Weights of a small mixture-of-experts language model, trained from scratch on English Wikipedia.
Size: 12 layers, 60.9M parameters.
Experts: 128 experts in each of 10 layers, 64 SwiGLU neurons an expert, 4 picks a token.
Training: a variant of SOAP for the experts, 518M tokens, 3633 steps.
Below are experts of layer 9 (counted from 0) of a mixture-of-experts language model. Rows are named router (the router's row for the expert), gate (a neuron's input weights, with its number), up (a neuron's input weights, with its number) and show model dimensions 56-111. Each number is 128 + 32 x the weight over its row's rms, rounded and kept within 0 to 255. Numbers have three digits each.
After each expert's rows: "mostly gets" lists some tokens that are sent to it at least half of the time. This comes from a sample of Wikipedia text that the model never trained on.

# expert 10
router:101096152106118091109148171163188177147120165104107132068173160112129104057167124152121135124161122117133157144128068104109141138169130162138158113107157126104118120176
gate0:141200115126198136113165147116111114136192126117164130164154116123131116158133111085112098166100150102100120183074115082155092169116108117099106154131156196120087096127
up0:115198154183140119081099169145137151159146127073129206082144164086145100156157149139080120211099168153114125199097145168095163124125167088111171135125121156038085142080
gate1:075112073069036172161127163134159156149102112110115133175111089171153125170136081164158118175125081102074118148133129123117101136098138139095141123131162105167156107101
up1:123150053079106110137135174142148168169110100129128135166093130108101172151153081150071148152155133093085150124159124060174077106071114153113197106145152186202118114131
mostly gets: " 0;", "|---|---|---|---|---|---|", " —;", "|---|---|---|---|---|", " JPL", "|---|---|---|---|"

# expert 62
router:155161137135122067100121148152175192183178125050160131166115140120120175136181110123098098151141156091149207188134132177156189152092129160074159118108155141112098145143
gate0:102144091162163111130159183088110164079106125154140177067111155072117120115170110078146124157124110178145151130160098098139119157146140101096178176127136134137165103140
up0:110079141099073198149144122163141118157105129145077098151129100166115130093078144140144189097111121138105114112113131163095130136143082098127076140126108141122070142155
gate1:146174054030103114134167115093154171179164120076142123168154103139110168127137157100092097172149138110103117124120093141160107156101122149173171128130203104096066082144
up1:123192087047113113116114091126161173179158105085115137204129117116096174106139148103119124161146105116103145100127101142166116136062107162184147120155160119101073097126
mostly gets: "\".", "y.", "ation.", "ing.", "ers.", "ia."

# expert 4
router:132124135096160133116142162152144190151119092119192079179146163059123082164106177100159156098132158138062185114163129169095096096189078150162120119118085141137141085100
gate0:169131116097090150097093127102154130109142089122127209127054069139116137133149150084163141136113133132156159142133153150094111124208090058054141130147126086123090072132
up0:118129081116144156130169116103108115135102196109084076121147155144169134137086107144096153134086151103080109120120133148168121109066145152204142106102145119132146128122
gate1:102180132090148134102177209156128095167125151224083096153109087150153134138102105058130125080098081150151184100155102145191117159116125138158171092141093159119108126162
up1:140139155184107111157136128136179107082079123135115191090089148161132125057117132156157128165126175146154155141070181138132172135150145068077087122102165118121149176138
mostly gets: " Robert", " Daniel", " David", " Michael", " Chris", " Jean"

# expert 95
router:111113056121123196116174105128137137150110072072128165052101103156127089080167120113087202112079107127047161133143113178159106081151141069144148154113172087144181105094
gate0:141121161152146125135135152144090153112129083128153090068161130143074125140147181186098139103148085154155153147090119177153120102125168165116165191097185119103121144113
up0:088162149019155153131100128125055152154079093119128158125153109097148138148187108158129136147121096126105126116099105156112081129120190089095142115129136132117136149116
gate1:137222103090085150142107096138127122175132096096155113092068109125104127137191137109082172119134100094141115174097167210103110060100105159135119111139094151200122083111
up1:112236094084120134140108108132080141147100101091158092118077127152125152117150096110064184165130134084161122151077113102152089137174125149136139117169113142200126136095
mostly gets: " government", " Republican", "ittee", " Council", " Liberal", " Government"

# expert 12
router:158134190157125121115151114113129172115085102153172149080153156099098099143110140105079073139055123114113125138136188098087179141146123135105092168167145178132138065151
gate0:119133152167109154165163173088144082122127157146156085102150132119116118093192125063104170112102087153132151124122110127121153100130092152054147150080136120106116102058
up0:159126128148132100148117144168189108135064075140103116113118157158178114086122148137121122159083173177163128141116121121135119160115124162081138084056117098095127109124
gate1:118075205118176155124138094113127168099115119082113089054084107146114147127184116063142109141123092157059142132158151105088094140179141104139085144136163099156145130083
up1:169153100137041065138058192120143087159120123137129190246154196110108148133097134150109126147114126106112105115093086090135131109122113150118141134152132175161191128103
mostly gets: "==P", "==E", "==D", "|---|---|---|---", "Personal", "==C"

# expert 122
router:156124122140143191113157120089099117126156089138161143074105152124162113151152122184106135159112102112139187108120145168094091101088093131181126156084133127202083065172
gate0:113115029156130139118090038161117164165129128106159096064145127092116120139129218173121135142166134143108149156207176164103124127117105100109130117143121156138118134079
up0:134152102131143142086107095157173138169143094109152158151106169119132104100164120117128138131148170150048154125171146092127108226118086060092088173124085176097125123139
gate1:083053099092125130180087177126106111179126111036061143098110083146147128156142098097142161095104150159071125104203186145118177074142148136142178147094146133124144094155
up1:094123135170171149182119138111115144142105139059075104106151087180122147132106088116151160053116174164135160138171175210086151067126074145156123131125062145142139114163
mostly gets: " Award", " Album", " Best", " Art", " Awards", " Film"

# expert 34
router:146054115111155078080186121063170174088146101131135124112163109160132138085117145163052101163119151140136104159136130178071140125141163118131123154127163144140116101170
gate0:183160175119093105125163109120088134120097031156194144115119142144195116126160137125117188130128082129128119154109144153138157095054099125135188135126096159201128127114
up0:133135102095145111083135155103101152126070085150152163158144127173157196098112111152114213177080085097152122140118174157093117137122113088086131136100119191243163113145
gate1:112178171126121102159137166153171102111102146091041138195103118142137134118106088103097053116138113120129142111076171172144114136062109117113164122114146145175127088085
up1:120127131168103110125131134147119133161109174162048142142174167168087097104122103057098091134170165152067126075121096117112085134158079133099173122121144098162134045087
mostly gets: "|---|---|---|---", " Votes", " %", " Candidate", " Pos", " FW"

# expert 72
router:112168141147079164205133159147110057143119124130139157188127137100119186160201122172127172129135091128168114116092106144129091122160126071149140124115186120100165142113
gate0:110115129157133105157073154113127137093136098139181143131118139071095120135180099097170148154123114194108171174149145167168122110169126184186132117145115147124162054114
up0:132117111097149133143096075129089089149092107103156130151144094153128122137137114151110141129163108113137126160076078078109168139087171097127154151126101181141157131190
gate1:132129145152117089165142200189131054136160097110159093101105122178123126155157132082060134129099078181114230150172135126104177137059168117125165101137110131166097127138
up1:125113149097092148067096088124119153140063124144100144120173086113152070109074139143165117159137158112126098158087115152172097087137104120103052130115126165120156129146
mostly gets: " (19", " (18", " (197", "–18", " (200", " (196"

# expert 92
router:102026145081113095130112106156089108127103135142099133108141161091120130114132133120158115164102129139119134112168112076093086142155110138114154107131081135146171134103
gate0:123066120120097120110146092024129156108087153143128143121146106116142177112157158180095104167092122161150119148194121056148138146113151140067101140151131165154097134098
up0:182121129074138104142119152143071137138127139108153156172120192129072082120070109100133160102163153162165110120147158070187174111088093148169076155130123088159152181125
gate1:127200119141112146108123125133109196105105113173151120142109173177152171073098124197149161186093126105148084150089143108074125122133112039125129101129127138124107108172
up1:046149142113170166118090106137123075117180175115165057115122200118081120156115137131179137156123153106173125127096127092137109130117152123131129094122181166142142121194
mostly gets: " began", " took", " moved", " went", " take", " used"

# expert 19
router:124094129139123160134104158116111171103110156132083136114097143082175143061082077133218118116095105110163157140140102104123121086145124082080107111132172147154156108098
gate0:100117198122121102161149092149133074138126096060149096115135140147133148097157085128147138161161172123098105090186047112171067134170179167164126143135089169214154167123
up0:120131173108063105122117142126141124147131104071109081098142144137153133173135089125146148167157178112108094113135061061150068157116176163123119162133117177153172130142
gate1:098095166167185162191071113115126151130085081151080149160157156068106139112109175109207102151084170114139170105097147136120114073085201136154143095190079112158125115151
up1:158156100080107125121155171127085105068140171148166130096082089205180122178122127149118156116238179134147106149117102144098113175172064132105124133118169111092142143069
mostly gets: " JPL", " role", " development", "–present", " movement", " construction"

# expert 51
router:114116091151113119118115143138174155131097099090123113183097106117125146074094129145182167130135110176125120124104152114105159157130113085158126133147073128119101139134
gate0:089152155090101088111120146107073141187101134171114131126127098105098150100104087123125149151173152091123161195048108106108117137135127065200168132065120112157089131083
up0:164118130138154121136095099106154131152136139110154128120102127118120073132147163138144123151170084176108125100117204138142072089250226172090155088163145114096115151199
gate1:099112122163080104126134174193141078121171119076184144109101093084102120126129116062151137108110157145142148174207121153156146115078111108048135113069131151126126125090
up1:170119119107151155126098195134145118147118166117061109129092199145116085177134142151123095137160075113126129131177143153155145136122187143120105196168137154120033125142
mostly gets: " Sa", " Ta", " Ak", "iy", " Af", " Ha"

# expert 70
router:109122168108180100087067122132112166205168134155157119135109137105119072118119108168171119153153136119109173126147059121095137060151097174125168116179096120127132145154
gate0:141141081130141192147194084111062095173144134138168132067139132146081234137134068085107067146113099100094153097125095087147136094090178132099161099167162108087123112148
up0:107131161111118056130109172113146179120113147130083080198153150095079090098058117157137173136105105118171104121103170146131123141088044120077150097118102101138143112123
gate1:122102122195124098123118157148141129156141126143152121109117094130109147108143083158114155132132148140132151067084123162141111166163146134185089131172140195135101155173
up1:180163111108134149196155120131112112137099080109143127183140138078046128126105129136113070187159186125150145150179170097071195120137156165135155141106120149129159149057
mostly gets: " Jean", " Chris", " Franc", " ITA", " guitar", " Sir"

# expert 52
router:055124081052108115161153145158138137072095117123166171155083151112094162118166100137173134085161151124096189127117186129138090120185088111116106080128126113196132097112
gate0:175098106149104079101108158156144122166145130113142145114129123116102130064077109161073097122153177147164095149164130087113160170145190151148163094136127162091160153118
up0:115164132110128135086100101105145129054193076158117111128159154158129096200161111063169088148147131162134116167113115109134113119110091092097110139169108108158081101149
gate1:066154083124123117154113148122073067075092063105153179154140135160065153174132130134086189092163128110051131095114149149207117119120104087076097141155132111128199130148
up1:144140094151129118164103077084157129223177117135117127173098151109164103132129114130166106126146090131113071118097127097124141092131186118098105144123178128088110141131
mostly gets: "ić", " Jr.", "son", " Smith", " Brown", "sen"

# expert 115
router:102083109167148154187135113105105145141157083145196084118150174098176154128105108166128156173097067124114115161137118093139178122129130126146179156140096111132128135060
gate0:125101169087104134146123100103164151091104110153082183114154151120175144088160100101176133078141164163193171213175145135109123113178071166107113092145095137143163098149
up0:119082132129127178195154137103057192115118063176141138107121171128141124126114137070115113112118128147160165208150120117125135092149108173039117107169106119188156120143
gate1:095088139112125102143179134148123105152077076148120119118158111140144119163107121176171079155119135166143140126177131171147081182094100119136104109117170151101138105108
up1:139145118122151103181192113128112076109197124126210040099143093171116152150114105134128107115181145123130115104166104088100139197097158174165144190116101175099081122137
mostly gets: " (I", " CO", " (C", " (T", " U", " (M"

# expert 0
router:183087128188152076143101089130111142092141163150129108075126196101155122069159154115120131141085154115149070106105174181061142152106117180132103166178084125124124138151
gate0:120067121167131140104126144106120182071126141129155091156113155137167125052091115158102132136100107155110146187127108117096183134092106056088083131065145095106147165124
up0:119143100130144145116118109135094170081122102049120132121108156136158132075112143134121138115102136139150155175136110107093161114126151093156115123134119194091202120135
gate1:164148064168138151132166109119142128136131075140135005055141141117143123159096096177125095141117123122112133156149128125101157155090101105148117149173163100128166139113
up1:127112152115101074176081156130180104169105120086159183127152129100045090130101173179096147216149122121155167086115070114084124134143146097173136167155105124126116106110
mostly gets: "@", "-y", " sem"

# expert 109
router:109115079114084120149097164174158169103126126131155174128139111109112140142126152090141148102175151141082126147082125131137126059139080167133106124093093158124147115117
gate0:103152146155113154126106150155111098138095190133118130110178113188149190134125092139100149100167148141021132133114161167091119088119118115094185121131137122124105162099
up0:159088153139154117101148093122179119106169130126131127128147107100068089098145146101128102150077119112204097171157090127109123186137096121140139185110108116120121117122
gate1:113130183153174056122135140114152139159186114070154128124151114098148110101144136146184116160153148112113149205114083125093073083103084121158159166160139130186167127119
up1:113122105167127066128160138100133126155125121097122112121082071106179143133135163122123168141150109114123108129098131095117108083134112178099144127135137169184153150125
mostly gets: " Kenn", " Rob", " Jon", " Matt", " Ell", " Dav"

# expert 7
router:151066123093127095159092094084123148118099152141140142109135159148106200133157099084164143129155065100124076154164171125108147077146140167120114129070115123151148143099
gate0:109113104093185112148134104082175083133155140121114130099110146144142103156171154072141107161130101123112130093097120176157181125133120115131150152091159124127149132131
up0:130100113155180051132196106158104096097136070143080113145105145124164072133120146154149091088091131150078137097109106178154086146145152100036124204174161121108123109138
gate1:168135119148198085155104102140093116117129126136084064133171126098162131155084110107109184134154154141104123119141190106101142171152140149126167125132086151081138123156
up1:090104143114130135096119141144165167111117114135150214136121136132143124143147112122168046070150135134177101114142066163146112118168133129120125062146133115161124143145
mostly gets: " c", " C", " \"C", " (c", " McC", "-c"

# expert 84
router:180049140122125135139121141115167139115148161114102089108158128121068156121166124117145102119157124136137156158104096153173168126103102140147123100113122150171156115129
gate0:152143104123115148138148137080129145135096149133126173089138119103091084115131139148113077153157076129136143138155136083149108107101133137111140173123109130101149149067
up0:120136071104112119145074142157217084111130096131101096175116158149215172138122094118102135075108133142102106079151094164124121167119139121121143085167161126119122102126
gate1:110183090174109144117076134136148072161060104131144138122096143084184122116068109210141134170143125120106164158086163138141117120149102107063117177104127138129108101073
up1:122129104138138163115147121138118164118149166202161156118141075174087209118186210118095127156129153120107139108136043152110092097126157122206175105141179148115110145128
mostly gets: " Coordinates:", "″N", " Total:", "|---|---|---|", "  ", "\n   "

# expert 93
router:122144124111155078104068117151151135141156076139098085160157119138104136166159127121111182068154113106107102078113066151096073179166169073106094063103125155088108158114
gate0:113108088080145167140169055105119099172095061059136113130126153144143171194141074136100133092186085168078155120098136130095118048131091135146155085134111128170157185118
up0:188105148139114131064116206116149162111141177163109149133126116138109066099117172100125124181069135133189105135132100092195155176113166148148117199154139142126090098124
gate1:069086180170096128153139107135073153128120076184113157092144128177095103131180179128128095175121085149116116094120124113080098109115136054107126071159140117169130153129
up1:102108148168054107140112080146061141123110150158140158170102086178164119123132144162121092194122081122167105062150137115108133126139151110125102097159119113120158151069
mostly gets: " met", " Met", " Pet", " indust", " MPC", " Det"

# expert 101
router:104146087167128168167144121103085079130132123162160140137085079123152140128109109120111144130161108116174154153127124150176104102114147139126164125138124107119105196095
gate0:156093160160158102137126141129078150093137092131161121123090134093167063157148112141050142119123157109094122170155136125107140100109109153210156145113159112082103131091
up0:124092161154164119115144157131127148085118113148101124122086096125136081132163102083084175126086148119106155149107124125097126125091117140195135128079141162094066135154
gate1:129154109074131118146115147170090124113057114154103179131109161105112116080129127069067164136179138167123151147104136169155127109085146144160145109150089180186153146109
up1:094114140152127112070165102096151175150135115169127110116161124146095123156166164135123137150103124128131106103112132089127129143119137142109148119141098128064124095124
mostly gets: " (19", " 3:", " (18", "–19", "–199", "′"

# expert 26
router:134118105162129155184089128154112084118168176171089096110121077107112147054111110133140155113107094144155165131131095175166147124073139084124064092128149158146060127155
gate0:115081072152161120134177119116106101110101061188142129106100091092124099098092146142111126124184135107113185117165132154161076087096143179206157158150105136106140161124
up0:109120122131060079135223103130132090158092112135159148089144150096196115151146129190133156196113124132118091208172106113164108107158112155111179140153113094123165117075
gate1:122120148124173109138096105115110126147132155146113087121098117152057114140037125114127194164153174158110164147119159146150156089082173137151102143151135143115109154108
up1:140113166107129144100134158074121168099191090097125140141108125154139137134106118135128108124133148140133070068146132125060109127153181139112127090075111150128121148119
mostly gets: " 198", " 197", " 194", " 196", " 202", " 193"

# expert 29
router:126125189113160165070173110107129136100068150137137144045137195079143129099081172117083155131134140162162111136145164105117094135159152109155153173137154145132168057145
gate0:138133138102119110094164094090084126095133067110083114106197163107173106145174130095105151128119111160174111129165134162118165084110101128106126155163080164095144167121
up0:108111116158140146124144102130113131117168167138174143136078108189110161125142157166104127161092169130102158123127131113112155149119133065125106087107204104127103105099
gate1:133144098170168163116087145073123187156134122148117111124127156128135175164082190106182070139140157122117079170077151144108150132095105077174155115167107209080149097110
up1:108120126144165101092049122099081177090161135118142158102117179076124146088149087187116093160073147127118129139113165137078162151113117140177184133106084160163131113147
mostly gets: "==See", "Personal", "ST)", "areer", "|---|---|---|---|---|---|", " Occup"

# expert 61
router:103094163078108076091143117128089151157049110104145144124139118102077091075176123113184107167181096130059172192166104113093122186146140148086166104129091114126142092124
gate0:090082121118165075159134082171085160137163137104131096015192169146119103141102174189129130141139139111117141114137082136089116148146111128150118165119146101119155139111
up0:165078158141068144119106172117145117065132170175086137172071178128161117162117071118083137117098112113106070074139093131145192092151115123156125144125114103129084142136
gate1:143163094073142121135249087100121163207155167155104159150119099131108039176122128054129138110097104137054143149164128184173163159133073123066110114198128132126106158108
up1:124056101174116135123039170130114128081149112119147129090169138088180140066156060177123119139164158140113126107076117103068100100121219113116183111087127111100117082117
mostly gets: " been", " was", " became", " went", " moved", " being"

# expert 39
router:147111186127122140083124143141179109127173181121190091129178164093135133124134175127179091151159122106128227111148146103139105159125107123109128116121148089156156093090
gate0:115102129167154110144058155122142102098105160138161133140092142214104106157149090134079121088086155176139171129152148144159115069151139099142140162172132158117121136129
up0:107128113095143122096070163140123118093143180129184116188112124171084206115133144126113130069135156098116121071151160106180098124179138139132132108107140110172164113085
gate1:142131108148177104193081108144121194176147140114081134114182178170116105105123134147113152116138125103140109131099108133091082044163152058116128149150192083072104136130
up1:160084112143197085175063129160109204167138139118108133138156149134145100069137126142140147129164066105117119122148065096110083104197149098113113156140161099088117123170
mostly gets: " known", " announced", " such", " considered", " said", " However,"

# expert 126
router:152163178098109188114147123096147116122168150165190102107129061203192105154090067084084187105090169138139146080117116031156097172172152112074119107116200096134090136121
gate0:109179198145140138172116147099098148060100084120113171120131099098140152133123129090142138123090115125154138136148129108159073161165101067094115086100127090156069093137
up0:122141140075131041137078149154169118122112106128125103129154075131107116170131117122124150153128109119101149148128110112233118145185138126059157155132119107147119069076
gate1:106091184124107145177201162106098185189118167107101129150125111124099087135113092108113168140090089123082138156100131155091109083149064042133142146122079139105136110110
up1:156142107101170127134081101115066106145114112140115109102110162139111140143184118141062120146155105133095146125087158105132091082168121141133194154171126146172150153181
mostly gets: " various", " late", " mid", " other", " inter", " early"

# expert 6
router:130152175175138124116084154075135109138178162101122139174132080083097173107094155094090120200184111108119133138144126136122132065147163164095079117168137105120113165124
gate0:131134037162169133148162148119162150118085134141119128161119138126136125145191047134104083120159158105125128149142054131115108146031150117085157139161121128173078177142
up0:099105129138160139071165134124138140121067109129131190121107126187118142088156093099223138140173128159130121159152086101137099155110075118068157157092169099134109063122
gate1:090137102130150109131133110124123091154114104135120127103146170137133173156117172210122109160173129132143116087124103119095148067166101104128125134072101182182187148134
up1:109161094129154079137171125124143150144104137129143123095180173116145162141142165199101102150145122110129135108119113133104158062153140081127107131070117217145135133127
mostly gets: " \"", " '", " \"M", " \"I", " [", " \"A"

# expert 71
router:173186150086157103191177152120098104171090077106140164065160109158128091174081113141137131080160131134161155118117092078164132142085178180153126147148073201140163146157
gate0:134152166110155119073126122077182157108107113163130144104181102184114166126110077154087129121123148094130093168104067143108120122181100128140140133091155121155064160138
up0:159143154098173134123128126101140151085075084160135156096166102186107154120107121149084188090124115109138097101103143138147163120133138132129129123076169140132148125196
gate1:102139115071135162092160139061135149128115148085124137121144138131166115121155107126101053110126186133119124120122081110127166143137126116140135160088175147180203099078
up1:136156199116182116075215103094062204114105111146162135131173185116130081115182101152126099133134179128135172137104116095133139123146106152160107134104129136191133118133
mostly gets: " name:", " by:", " Genus:", "=", " also==", "|"

# expert 105
router:129176107101103106164132088112196142116164124128145175188141109142171205137155144165186109071118152106191087100159113058169186141088061136130138182138100162117075134187
gate0:118140163175065129123115142124099120159086093170184135124158118154122166049158139080157126128127152136077121148172113132129165121128114167125187045121091191159143107077
up0:148098088133126114126152116075139140111176105099071127124140148159143084134134108149070130132113081146149137114093170104157135133181175106176086180119161117105119154195
gate1:131093075117093092119146104106159134111171101141159088120085095099125104110166170138122146124114152143120121116142092086171149117041092124115092118154118167108147128142
up1:159140096160127132088151082079156145139132107155132142087085093140130081144152131172141123107128173138078140125115117092205121066054103124140078121187111159176146171124
mostly gets: " k", " h", " H", " \"H", " K", " (H"

# expert 119
router:112113112179076140138110152168157138108154132171168146147120071145092165139128119133172149123155139133149116144099165115149095105123156074136148073108106144172161127147
gate0:136143124124149202173166106132091121132178078120113139162168136046067140104148142172142140116160151100092096192105106072119137084142154111114139135171131145154114137125
up0:187145118135088151141134127086128105170188116099073124154144148052075116098134172154159088128146153152113095203116116144130177085172161079115120142178105142151143161135
gate1:109087141099138128136120139172162098116155072141136115114127061092171044081139101135136073117144188141141176186116075145146100126133114147127152107157130155165133130075
up1:172147151156130126117108159099125135126129153129189142157176132092155130181134124136139167109160165111153156079095111103079140088135158216131135101180075112166088147130
mostly gets: "š", "ł", " Sl", " Anton", " Mart", " R"

# expert 37
router:109145092196108171169075096158171126156164142098122132114127121128158137093092113111137123148147185109141101121094173115152119115098164154100128092114097189142101139158
gate0:151151148197080133083097125126115129133186131124176142115130142118148051090099105174211127136149126136118138165116149073071075134134122147081132115137094131096069116197
up0:137101142116049108121107098141131145135103112089164170155128028173186123136161170107178109121120114161093179160085131102146141147127094090059178126171156206096129154113
gate1:148099091104184142179110093171154113106110134187055106065172210179158081122218091075073140116100099115142109090113147082115111084166110136105080150079124185056137187167
up1:132087105117163157145066101110091167153092129108129156110126129127169119114142106131080174151104092141159114120126148121099102087153172189072138157190137151118142177212
mostly gets: " \"S", " pres", " Pres", "-S", "-s", "az"

# expert 65
router:085090187150108046140139102127172105110135130097193131047186190142166117122088128127193152193105097136152195187122118121160153107166110146143166086066085142202150127126
gate0:190109144167104152116134154169125153125064143085165162051122133167114123107094152094115163136133043139142148125135150163127101084131055090170153129080067113156083125183
up0:143080133132089158123158101065093086148104114122131103074133146129196171114097166117118167148050158122120138105151118082141144112156152125182119127132103178152083178168
gate1:135190193182136142112130134086076136154111106078072101112119120103135090123118076145137138135106163135162129072175048130084129087164073090173153144111145150113148156108
up1:105125174121102153102121073123088120126143130089107125132093092102139097159088154170158156136074114114165162087168095152105132094130111085187135132116124181102142098148
mostly gets: " with", " gave", " includes", " using", " against", " joined"

# expert 86
router:135027196074078136119118114137122085114089202155151094102099189141146119077170114178092092136064144102054135157125159162170146094142120042116100147122179164121138091136
gate0:115092146114081087155049129112148077183134145093152143200093202129067125117122123149133133143186076155131146168140174105147106122147121156153148096100178195178153113183
up0:137139103126160135107134115156145127081116137149077124137121113157101140157111112073121125135099185114150118111090071138125131206060157170080085137153097103101114081043
gate1:071081153119103126113110122089129117132101147094095154116126104113174091120117162135136095217124080097056111148165117133143166214081146138142120156131111164116111088123
up1:135159151136202174128178154088104164137135113114086101113125120167096092152133115124111113127091209139151118087082156146124156152134085095072130054111140108164175138172
mostly gets: " their", " its", " his", " these", " this", "The"

# expert 89
router:142154144135139156107177154120178132146131120125093139118113080101129151145140118101123114133075119144152117175072089171166118135122135116116148203172203169090124072120
gate0:109131141082154130156156091113140150147156100137157064064173140115118104071112100108190132129086111129118131130194100097144148133192109110148157171160135127168130100049
up0:105089089127075132148119151143136130155126153072146251122117128103147142107162215185121138168175116097124124112073153151052103079106122095109151062149113152144137190111
gate1:116142132152156125126114137115119071133103117123117083171139123086140105105175099105128168137153075080167114145161105130102202083144096154106134146172146152142118086183
up1:158110161126165141146116077159082087146091067127168101122089156129102088123130092121145170123175113108127122178163075130138191111135105179148116126185144149138168107125
mostly gets: "==See", "==B", " MPC", " Museum", " Notes", " History"

# expert 25
router:062119066058100150126109145109148090100099111134152177127121186145170077112137109072083173119101160141083134104179141132131061178179112115144142088177111147170154122102
gate0:109096117098091133147160153148179175111140114158077142143155093147038118119076101134164144053142131148155157127123144090079089099081138102123139107143097141163170124194
up0:036103094097080116135109173164165140133151123159109165147095081188138158173117155145066167086207096106076148091122143106108088124157152120129115142081092126174141199162
gate1:092136103163152159119139131060169109105118104103103143147111134160102076149150180106095108086168175118122125100128160156107087130056115109148121133155148081188086164127
up1:084152104104113105156166114114183147122149089145108166170043153081135117170042124164127128118152128096075147104080128136111100098083130203181145136121120100127125131095
mostly gets: " York", "ford", "ington", "ville", " London", " Chicago"

# expert 59
router:183050154058118141121060107114138087164123187111110112077133145200101054142153126134067178132128131127109130157138130130147132126126131120161099079167117202120124110137
gate0:119130127157082104115111141088155127105124117203130164090119113136092137161093113119114139105116149132105159178091127118166129142106108125127164133143163095227201118093
up0:184152154133088141127118164101142102153093105206155175071081124157098179157107128118118169079144114092139162158134152129133126126150114127132180075077151034209136092101
gate1:165149135188117087124119163137064128135179140103097061082127106110118205096091147109167172134103164114142181141014104140125225125173108146067186111153103145112170111108
up1:134131114142156076086140177104128109135086132133101071121151073117177165154076101059125125127111140132105132129103052132142188170140157133087154146131098210094122118125
mostly gets: " the", " The", "The", " \"The", " their", " his"

# expert 13
router:134124100098112170127148199124178144152126128073070090152118124124189127120123159094152209087128055113104130116168179087150112190135120053116133099144092106105151080096
gate0:128127109091149158120112140109111079154097084116151107150133121177168118175133097092104096079118111082112132134164167112077105144124189090161129127159112151142092115125
up0:136124133095168133151159166119120086142111106095132136127141108140115152126150112064106138128126091127150129130150118124095146144114142145128125169112130164154077123122
gate1:152086119100118163120214168112162190065058180129108117125149169104149112111134077071176063120116151172107146130098141104164143136062103190070118171108147136117132145136
up1:138113105120120103096152180120102141078119153070158098079069220076114120129155122080106124145097161151108138114164099147171120118096155172130112174155110140182161118139
mostly gets: "shire", "burg", "ington", " York", "°E", " Island"

# expert 28
router:119142109209140099144152139131185133143132136147105145093146123159121098091180071105100091160136158130095085150165147086083109065097124116126163170123131139170100123124
gate0:157146197100125065113186179115106136141073135119153109133141159098173120127172143119164134159069152140087157172122129119093143115130121078130161132091124138165170146143
up0:137129155153151076135164113177144132159120178132136091141188104141133116074138065154110081150145141112154117186162121109089118105116107110125129115166079154133150092146
gate1:094133148099166118118120113117157146116115140120151112069108113097154123110157099069152122117114122150146140114151079146104093103090159103113108124122196150158131122111
up1:154113097110176116156117150079214163146127144106153140110137141137093179120085166076176108145150238095077129080122139115077117184155181127128135080111097126114139148163
mostly gets: " ro", " Sen", " Ro", " Pr", " d", " Res"

# expert 96
router:103046095158144183136069082106097145145103111067117112095068146124147137093119126161121123204109113129119099130077162166156111087164094113089155072126200155127161127119
gate0:094131157160108130100125104176124181129098102082162126128159070153122065147136140095164077175128105127119135167156114130108161110102084120111100189075116173140065128118
up0:141176104088184147114128117128120134124129086134123108048112167116058086107146116088079077119070092127163141132123119114124139093158095150057120155173116148167090137091
gate1:179089134202177154132125081128111133147145135097119165158109073105133126126104108147129140112096087118096130109130162131125124087049108122123095159131123158085124143127
up1:132121108154155121092086125119110186113136096098096110178129094112143104141109168155120112155124112116160100121143140134168121160113134075140109136105166077106141048092
mostly gets: " members", " they", " students", "ities", " areas", "ments"

# expert 3
router:139145118127129174165068122174120107122156133094139095185095161084097136169122126119086131105103121119144082083125109098143165137063130125164131164174072162166123127134
gate0:124131089168182143136146143124160149143151054135091120093127113151131122157125103165133092157174142107095130103176149179095173075103181098118141187111149120128073171165
up0:148149144126131154171143126122146153157116116175152151166145135092110102156112109217107104156117140095144118133164069131072085146136108140161128100172135126148114129118
gate1:120106122168136148183060108158141093191134103084127123186124099117139062195161119147097166120154178101161073125147124078101101170154132025076123161114111119105154137219
up1:119109142153134106173103146142084128103129143097186092167157171116114111099170104156114122130115105144136139114147111111107128128092122096105138135166133185124067134132
mostly gets: " week", " \"M", " (J", " (M", " March", " Jul"

# expert 20
router:106160111193126052083125169154166124095091173117103182141185156158134122080096161130074122124097153139141130162128100071140107120114136127129158140137160108086119117023
gate0:147117092091151121166131122144087068157151105138132069151084136176131105090189136134127124149114102105114151113102139080156090132188064096151110105136115102142132129135
up0:133106177139224131150109162051096082142115077149114086196161151204130105122196083155068104132086133179123118141144163085084100206118094106107145140127144109152072156095
gate1:134096106190097171148071107144177123121081185147119158135117133135144182122189139125120141082115163182123113079138111182059112173161084100187066088135127121099154156157
up1:082125064142045143137133112144181141165087128064150139130124131108103142126197180084099141107136192204114117120089179113091123168125111114142127151103154076111141118116
mostly gets: " ==", " ===", "s==", "|---|---|---|---|", " also==", "|---|---|---|"